Weights of a small mixture-of-experts language model, trained from scratch on English Wikipedia: 192 SwiGLU neurons an expert, a variant of Muon for the experts.
Below are experts of layer 7 (counted from 0) of a mixture-of-experts language model. Rows are named router (the router's row for the expert), gate (a neuron's input weights, with its number), up (a neuron's input weights, with its number) and show model dimensions 160-191. Each number is 128 + 24 x the weight over its row's rms, rounded and kept within 0 to 255. Numbers have three digits each.
After each expert's rows: a language model's description of what the expert responds to. This comes from a sample of Wikipedia text that the model never trained on.

# expert 30
router:135143129115145139137164129110136095136128115149121135128134163136136126112094084132131133095128
gate0:127136107094132131130146144132094130117097103127140093130097109097164129103148157105081099132110
up0:086138136092135107136106149124162178126121156084119119118126131144110179180117141168136151112120
gate1:137146130105149108125157149172122137148153131184087129149109112114087125084140121107128164145137
up1:159113131127099147123123114138115148100118159154131129162128104132134165143126136131145118118126
gate2:137181104104169149149139127102094150124097149126137170136140118137137121161120133150171071146129
up2:139121154115141106128149191118192168105124199136129130130126128138161115111114090108120092089113
gate3:114190109121140158139159125145135145116137160126150099113152139104108160131122113153124148110140
up3:184167136139085148147159101118163111107103162119157116111125090174094144118160163160179153100149
It responds to: First digit of years and numbers, such as 1 in 1990s or 2 in 2013, plus word-initial pieces after hyphens, like et, ac.

# expert 4
router:146177104157140150110115112144101165139118080126166142125125105115120117159104105106142142100143
gate0:152097126117102138147099136118098136103095125161145105158125165143098105100152118093119156138113
up0:139110128099109115165094131103131148077140123142109126168138122135112137148124130120113145148145
gate1:126107162116157117160124139123098139109124167119148155116101126133150104126138130129129114116121
up1:123152154169108072162170080124135138137138124118168099146097095107133078068166113131123136126125
gate2:143128108180086115089079136149130137127137146098142139109157136163146129113132128064093113162134
up2:098160111102101124134163149128070117080151129158133122088112150112138162133167100136159129127089
gate3:135130149136111123143149126136097113168101094101153123131146141103110122167171143147109102150136
up3:132117102150137144125153135169124140144109130093094123149094166064110155191150147127154134140138
It responds to: Pipe separators and empty cells in wiki tables of results, charts and rosters, plus colons, dashes and closing parentheses in lists.

# expert 23
router:150126091135179122109142073141136134136105079098129174097161161142110112130117119181127142097159
gate0:129188131139140098141147123132166147081163134150105148076144153122132141115117110167151178118169
up0:143127084095142153127149168084144149077136147112137117141108143117133163138101116114127158125184
gate1:143122122119122131106081123132141153140131093152122156079162139087162095109129124141163116123139
up1:128140115134068173154111141119100115150137118116141105132144122145116129118148141109120122127109
gate2:105122112159106099154163128134080106125119113089111152120126168148132132134157125158120123148125
up2:106172118154102121167122139116159130123125202126102155114123131103138105150123133126104108137155
gate3:208136126138124139168101111127170110129107166173103138153132103138126143152130129139096098133121
up3:163133155106135144162133110115105123114110154119127111139151072100088124117121135140159177155169
It responds to: Subject pronouns he, she, they, who, it at clause starts, plus the verb or word piece right after a subject, such as discover, move, down.

# expert 25
router:152142098153144125103136102143145122139124133130157132090162134121151136163135121115141141099114
gate0:147109119083088141148122095157125100161165124130128125139158151129126121122117135115122091122150
up0:121139127141087118141141141097125109123096154147129109129125143156146151128145130152122119123101
gate1:152168126130080156122140126137111133084131102145120167123130111108111136084134140152176147135164
up1:139089132089119115170086154139153108099151179106160103137136142128118100145163122103167120109132
gate2:144132131076134117129145125148143143119102107135138129154127145101148114129141114088141135126096
up2:119109098128166084126175127129114135145083162174133072107150114144175135117127102110148163074124
gate3:092111155127161147166144109145085127109156179157149091105132128157127144171128122086132146092141
up3:120154130132124116090153080142121150108128107151104149159082160160141103143171078137145142163105
It responds to: First capital letter or piece of section headings (==C, ===T), list items and quoted titles, like "B, - The.

# expert 31
router:149143099131156109086120110133140130124153113145136134121142122110119110169110138167165123106098
gate0:185132120140169098135121131109148110121130111129122133140123138113102171148165134169138170183144
up0:165135094128157144142154125117116103157143123182090136096126166115084119126116113142117148103135
gate1:103164124112098113134192094149111138110130123100121126182131097137145158146099154090098155129082
up1:095146084170121112121110124129144142124073169134102139107133110165182110171152174107096158111146
gate2:127066086136142177146138109114147092114139149115111104101088121139141082126165166158129159118120
up2:092164111184114115103177115125141168119100096108127149163113148100127112153126117127165146112101
gate3:160105173109143147131119119106137145176142173120136136125106084139130106160092182108141126130137
up3:139105162116092174117136141171150112160119148130075088104098130164116102124142115158081112127146
It responds to: Verb stems taking -ed or -ing after to, was or the, such as form, support, design, deploy, condemn.

# expert 19
router:142155105171169132081131108164080147160141107156140151126132161155111129175118134142124139084090
gate0:135168123150100142118153083131141133124120109168185133140151113137135159147126118137115115147164
up0:147133097137129158161135130120142117113128130092138123161140105126160145160084145054117143123138
gate1:163101183156157142114165138114140142145106119090182132131137120119093151129151135157111084134132
up1:120129135135131141062135119142128160140193118119128126134162149149128091146136105090126159164115
gate2:171119072163155114100117131143107153139116108127135095130093127108136122116117117159158130186109
up2:100099123120196124111131123139120152159134152104166090141110138109146109111138120128141099170084
gate3:146088114128193130136131107180094167128103174136124130084104144121122089158074124100111159131123
up3:130112145117156145111131090132075141107110101143122095111139138126138161104120154154112102105169
It responds to: Word pieces completing abstract nouns after f or F, such as fusion, ration, ance, ity, plus quantifiers like one, each, half, both.

# expert 9
router:154113067131159140125157119141153160141144109142134161139176163108146095120102118088135143102134
gate0:146114115140135126125170120147131138170085126126095145157131116151097101139108123120161171087124
up0:117128157116088120123145130105138132167146155093144146126078164102133116133101173136156146133160
gate1:110095130129110098100131110123141137107159138115160103126061131117178127108146145099125160161127
up1:119148090096145145122122158180107125163122129157071138128158138139102150156108161149109179092133
gate2:116118130129127130123126075096126104117127139156130147170164166127147131123119114126146102130162
up2:150146124071103165194111158118167067131124165083105134132114136126106110135111142135110138112125
gate3:116162104128117151093127155121127115133114102162135097141145179116097121107064117105109112130115
up3:098119125134137134102108151145100143088167073153132126108120126138128142125184140118145150126095
It responds to: First syllable after a capital initial in surnames and place names, such as K-ut-ztown, C-raw-ford, Mc, Cal, Ham, Os.

# expert 1
router:136087104157157145109148120141122102146143121122145164112134147130131060132103095139101161127162
gate0:130090132106126153169122155136116123101138109094156160098120166151148164141108128153158104116095
up0:110131168151144138131128089170070122162111153140132151119113111110126129097157124120131089151163
gate1:122162099130117117158133152133077136166125117130094133145177123140121135175126152119159107107135
up1:085118134171106128092176129150108132133126084132135090170121073133139122151138119145128127147115
gate2:132129144095143117151127127170164120117126117141171121090105173158160119117134152104090136117102
up2:089163121143131182132128139131091175128140156127125113159157123154141181152145174104119111138149
gate3:108116099153127139062119122182150125135108143094099162083148113172130121133119109148126124166123
up3:138133104126128088137118085137148137105104164116095118148123144183119161166094133143154175084163
It responds to: Short word-initial pieces like f, b, sh, d, and terms in building listings, specs and species text, such as frieze, roof, stone.

# expert 14
router:142131083145161147126106133152141136136133107135121158089133130121159106153111131074088141140144
gate0:100141141150146161137154102144153131142130102122167075105134167156183121175137151073122116160134
up0:161148098160117151114140138131119137130140131138120131117122080128142093115129131128139140151130
gate1:137142137126104138138128124095157131104133104081088110111166175127094140157093143103104158118133
up1:113142095118143151143135150184144109094151122137147117119115132120171093127118108110144118136119
gate2:111158112141126138080127139134115149126144085134092112091130113073087148104105148144142174145139
up2:104131161084120151131106100117149113127130105147097134152153123145175110099131092121133145119103
gate3:130152108153135145128132151173096088119125137144143098137121121097114129135139114097113106119117
up3:144106109097126154137123123113159111143142097112103156094130125160128106152106105100206145106157
It responds to: Capitalized first pieces of foreign proper names, often Slavic, Arabic or Asian, such as Bel(arus), Il(ham), of K(ampuchea), Med(vedev).

# expert 10
router:156158109163147125103116144126083133171103118126187148121140139135153105161064102140138167143112
gate0:134101160167142146094122115148121150115143124133165167139134135130080130115123127129139134128128
up0:157122126099111115177121202102093141119145151101123159131108144134137133165089124122130111129147
gate1:146139083128141162136122146103134090071157093106143155131149126116150079124189179151113154157102
up1:111115162101095156088126111173115165112124128129111168091102173161121122142100081140156145124134
gate2:144145122133142187133123161115154109145122159146132181144095104135105118111134143131147129131108
up2:083134161169148139122114115116118083163131127181100113113143141120119144107090129110105140153115
gate3:123111134189120129142123123173109113150080108154149142128142145111101157112137169128087147107113
up3:116140160084121180138091146139112152124115092107115115114112112140119120166135118164165115174105
It responds to: Line breaks after infobox values like Country: India, bullet hyphens that start list items, and dashes in date ranges.

# expert 26
router:200144145136147137140124111129102191103096147156173139105140146121142132131155121106115151142136
gate0:157177104108112133154112169124100119125100122094143107060137174138190127115112181104147095136155
up0:129120148094138136103123113153149124166110094161112098136070132148118131150149124120161126112096
gate1:151109123154128112128155129129159152111135121144121101119144052156163143127140116144136135079147
up1:039137112167161132135164101117082156132141071159129176111113142126149144151087117120126141097115
gate2:156084132110116131143145149113122108152094129146146158096158119138138157095169104109097169113152
up2:140131139185125160119102108134113144123136149117127111157163124152148123110142117124142140140138
gate3:089109134135134121134110156101102101149172134131181145124171150103124114153127102193129107125159
up3:124164123126170151139117092142110113142162161109094097161173107141142078141117102122122127148140
It responds to: Numeric values in sports, climate and results tables, such as times, scores and counts, plus month names inside full dates.

# expert 27
router:152100100168153107153122124151159129132109097120161118094151149135180171171109101174147142121143
gate0:108128142105142089087091141146125163157124155102137122132167094121124151115137141144115116125127
up0:152108126136159148128099141118092157137122099121112126111138152100089092122195107142092145137133
gate1:143137120107136144154128136154103114142102105136135118121112103123144115143151171101142149141122
up1:135119103125147133155116121152133160158147151137148117101159124084161140131159121130128131115115
gate2:118135138109114110107148168153109133120141116140112131123177138147126130132134074108158135092113
up2:132096087190122101116134096121103103118101165096091151096104171139163165155162155125095153102118
gate3:149161115149118163120138144122156120165166139129134105136172110052111152125103144116170089107163
up3:168063117110098105119148119124109105114120181137134136141160128101136071121140083113107110166123
It responds to: Words in titles of films, albums, songs, and episodes, and release details, such as Death Battle, Car Crash, comedy, was released.

# expert 22
router:138155139181163125130107121161134130156125132139130116117180149132103087151150112083087143115093
gate0:124129118114133131120121169130106117184152140119124123129117127091137105156127119155121143131119
up0:099132128131132129163108130121171163092107120141162141142147143130140132146109122109127124141166
gate1:118133097152132090125117138132125115125146080100131124134117137134140135115118119122098150126141
up1:102105131121117146156144120170118185120099110113135147113150080114163115178126149120135146155131
gate2:139072130154146146076066178101143165149147107086108148122152127132151132161141110100124109114149
up2:095127120125101104134104137156130176111138111080116121102108139105103132157158177184110119125135
gate3:178125073134135110135118153123131130140117133141160111089177151090098101165085120151151114130106
up3:100111154161129156115119083127109150118169116127099151071114103140156155144118166136116113157105
It responds to: Opening parentheses, LaTeX subscripts and variables, chemical name brackets, and lowercase starts of gene ontology or taxonomic terms.

# expert 0
router:118097124219142078138139116126140158107100131108114170156108157090126079116151081132107131092132
gate0:092131107128109124180145100105097155115144151168124118088118149110136139126173106083131115144118
up0:100126101132129134168102097158140151139110132090141116117090123142126140116124127131102125093140
gate1:145138146115131115123124137152122130124134178150154112148148118112136141108136136135162107126165
up1:092155124141146122142170146071089097113123100132142122105166139151129108097178119128149133133107
gate2:132156146120150148144108088113136087097145108125129138135133136116118146119141117116134163117123
up2:140173154166129104167112177148152132173158149121146135093159129175096111143116158117147133127127
gate3:148055137097099190102125133138146145125087129118139170092121126163111130150138121174141146137111
up3:133109097142116161149126120118141156048117095159178132118121150119169133146110110141126122128129
It responds to: Short syllable pieces inside foreign names and words, often in tables or math, such as Ir-ak-lis, Ai-uch-i, Serg-iu; also $$ and |.

# expert 16
router:189107131140158122116147076160136135174116126113137145106116179126135073127129092095131145119130
gate0:099168117147158143149107137114162141162094119150123080125179136160147097117114126102139117159145
up0:113151115134095161121127125082130136134155150085108120138082112122088108138167139145130137105088
gate1:143151115086151148134105137149103112121142135154092104155144144159128094142124143094141175102112
up1:174094146134135146142116110096140134070104115140110113149166098152137099100118091081157096106102
gate2:154102143137167118128085092098148114125140162108118113179150088143189154070148125145114111133109
up2:158103137130156148111112108119138100133179108096138084158137098113152172122153109149134131097171
gate3:147132146119111142126128106096107103134112090094099123179112128129079103112112144127107112115119
up3:132107133111130156117106139106100139131175134127153120123092135157101178121119157163129101141121
It responds to: Digit pieces inside statistics, scores, ISBNs and dates in tables, plus unit words like million, km, yards, mm.

# expert 13
router:100132105166132107115101088137122103147110107086112143135126133100150128127148099164171130106120
gate0:149115077147098116093148146181171086076127096076140089116150099135135129218140120096106150114129
up0:132136146130152102129150122143160123129115130150093097145133090209126114193142103131139122103123
gate1:140123111097112122137146139148142119117151145129108147127136129135090137170141103175140142137149
up1:086149112122109106068123164125162114106109140137164117137102153153147139125143129152099145126121
gate2:122128120154144181122130098116158156114124113141112092102141134092125126148132139164174078162130
up2:151063167135151106101131118121083129104133169172115107138111170143095135171116113150181173111154
gate3:136086130148112067127125108145114112103106142083167122154138121135131167124135114100134146171141
up3:151130116157128163170119102123132137129099105146114148095111131111103131112124099126122128124110
It responds to: Word-final suffix pieces such as ers, ions, ist, ism, ings, often completing names or nouns after a capital D or R.

# expert 17
router:138117088094137141107101159129140154108162141150137129117160158177113144146102111142157141073130
gate0:168144102164121137096101113135145158097136172142129115146139147099101154170126163140111123138128
up0:122125146163107151141099131094107158139090134102149163165167107124154130157140065137126151132158
gate1:168120145144076125087112130145087058109123133151091172114147129103125176081125154139076101126116
up1:133123123110068126121153167117097120116107136125144102103102119104109133148113119131126143176150
gate2:130132156139164114120117164184142117097130123136157151159131140111111120149141133098151099155209
up2:126165095155142144143130130143147159100107134170126117149128139117145122155137169156145106157112
gate3:127123147119124148164101168079160106135154156137122113139139089104081157158096100099112146108094
up3:145161124126113132135114099139080108093166113156101149115111166160125108105135147125154121121134
It responds to: Inner or final pieces of words and names, such as Tick-et, Gu-ild, App-ear, plus role and title nouns like head coach, politician, of the Year.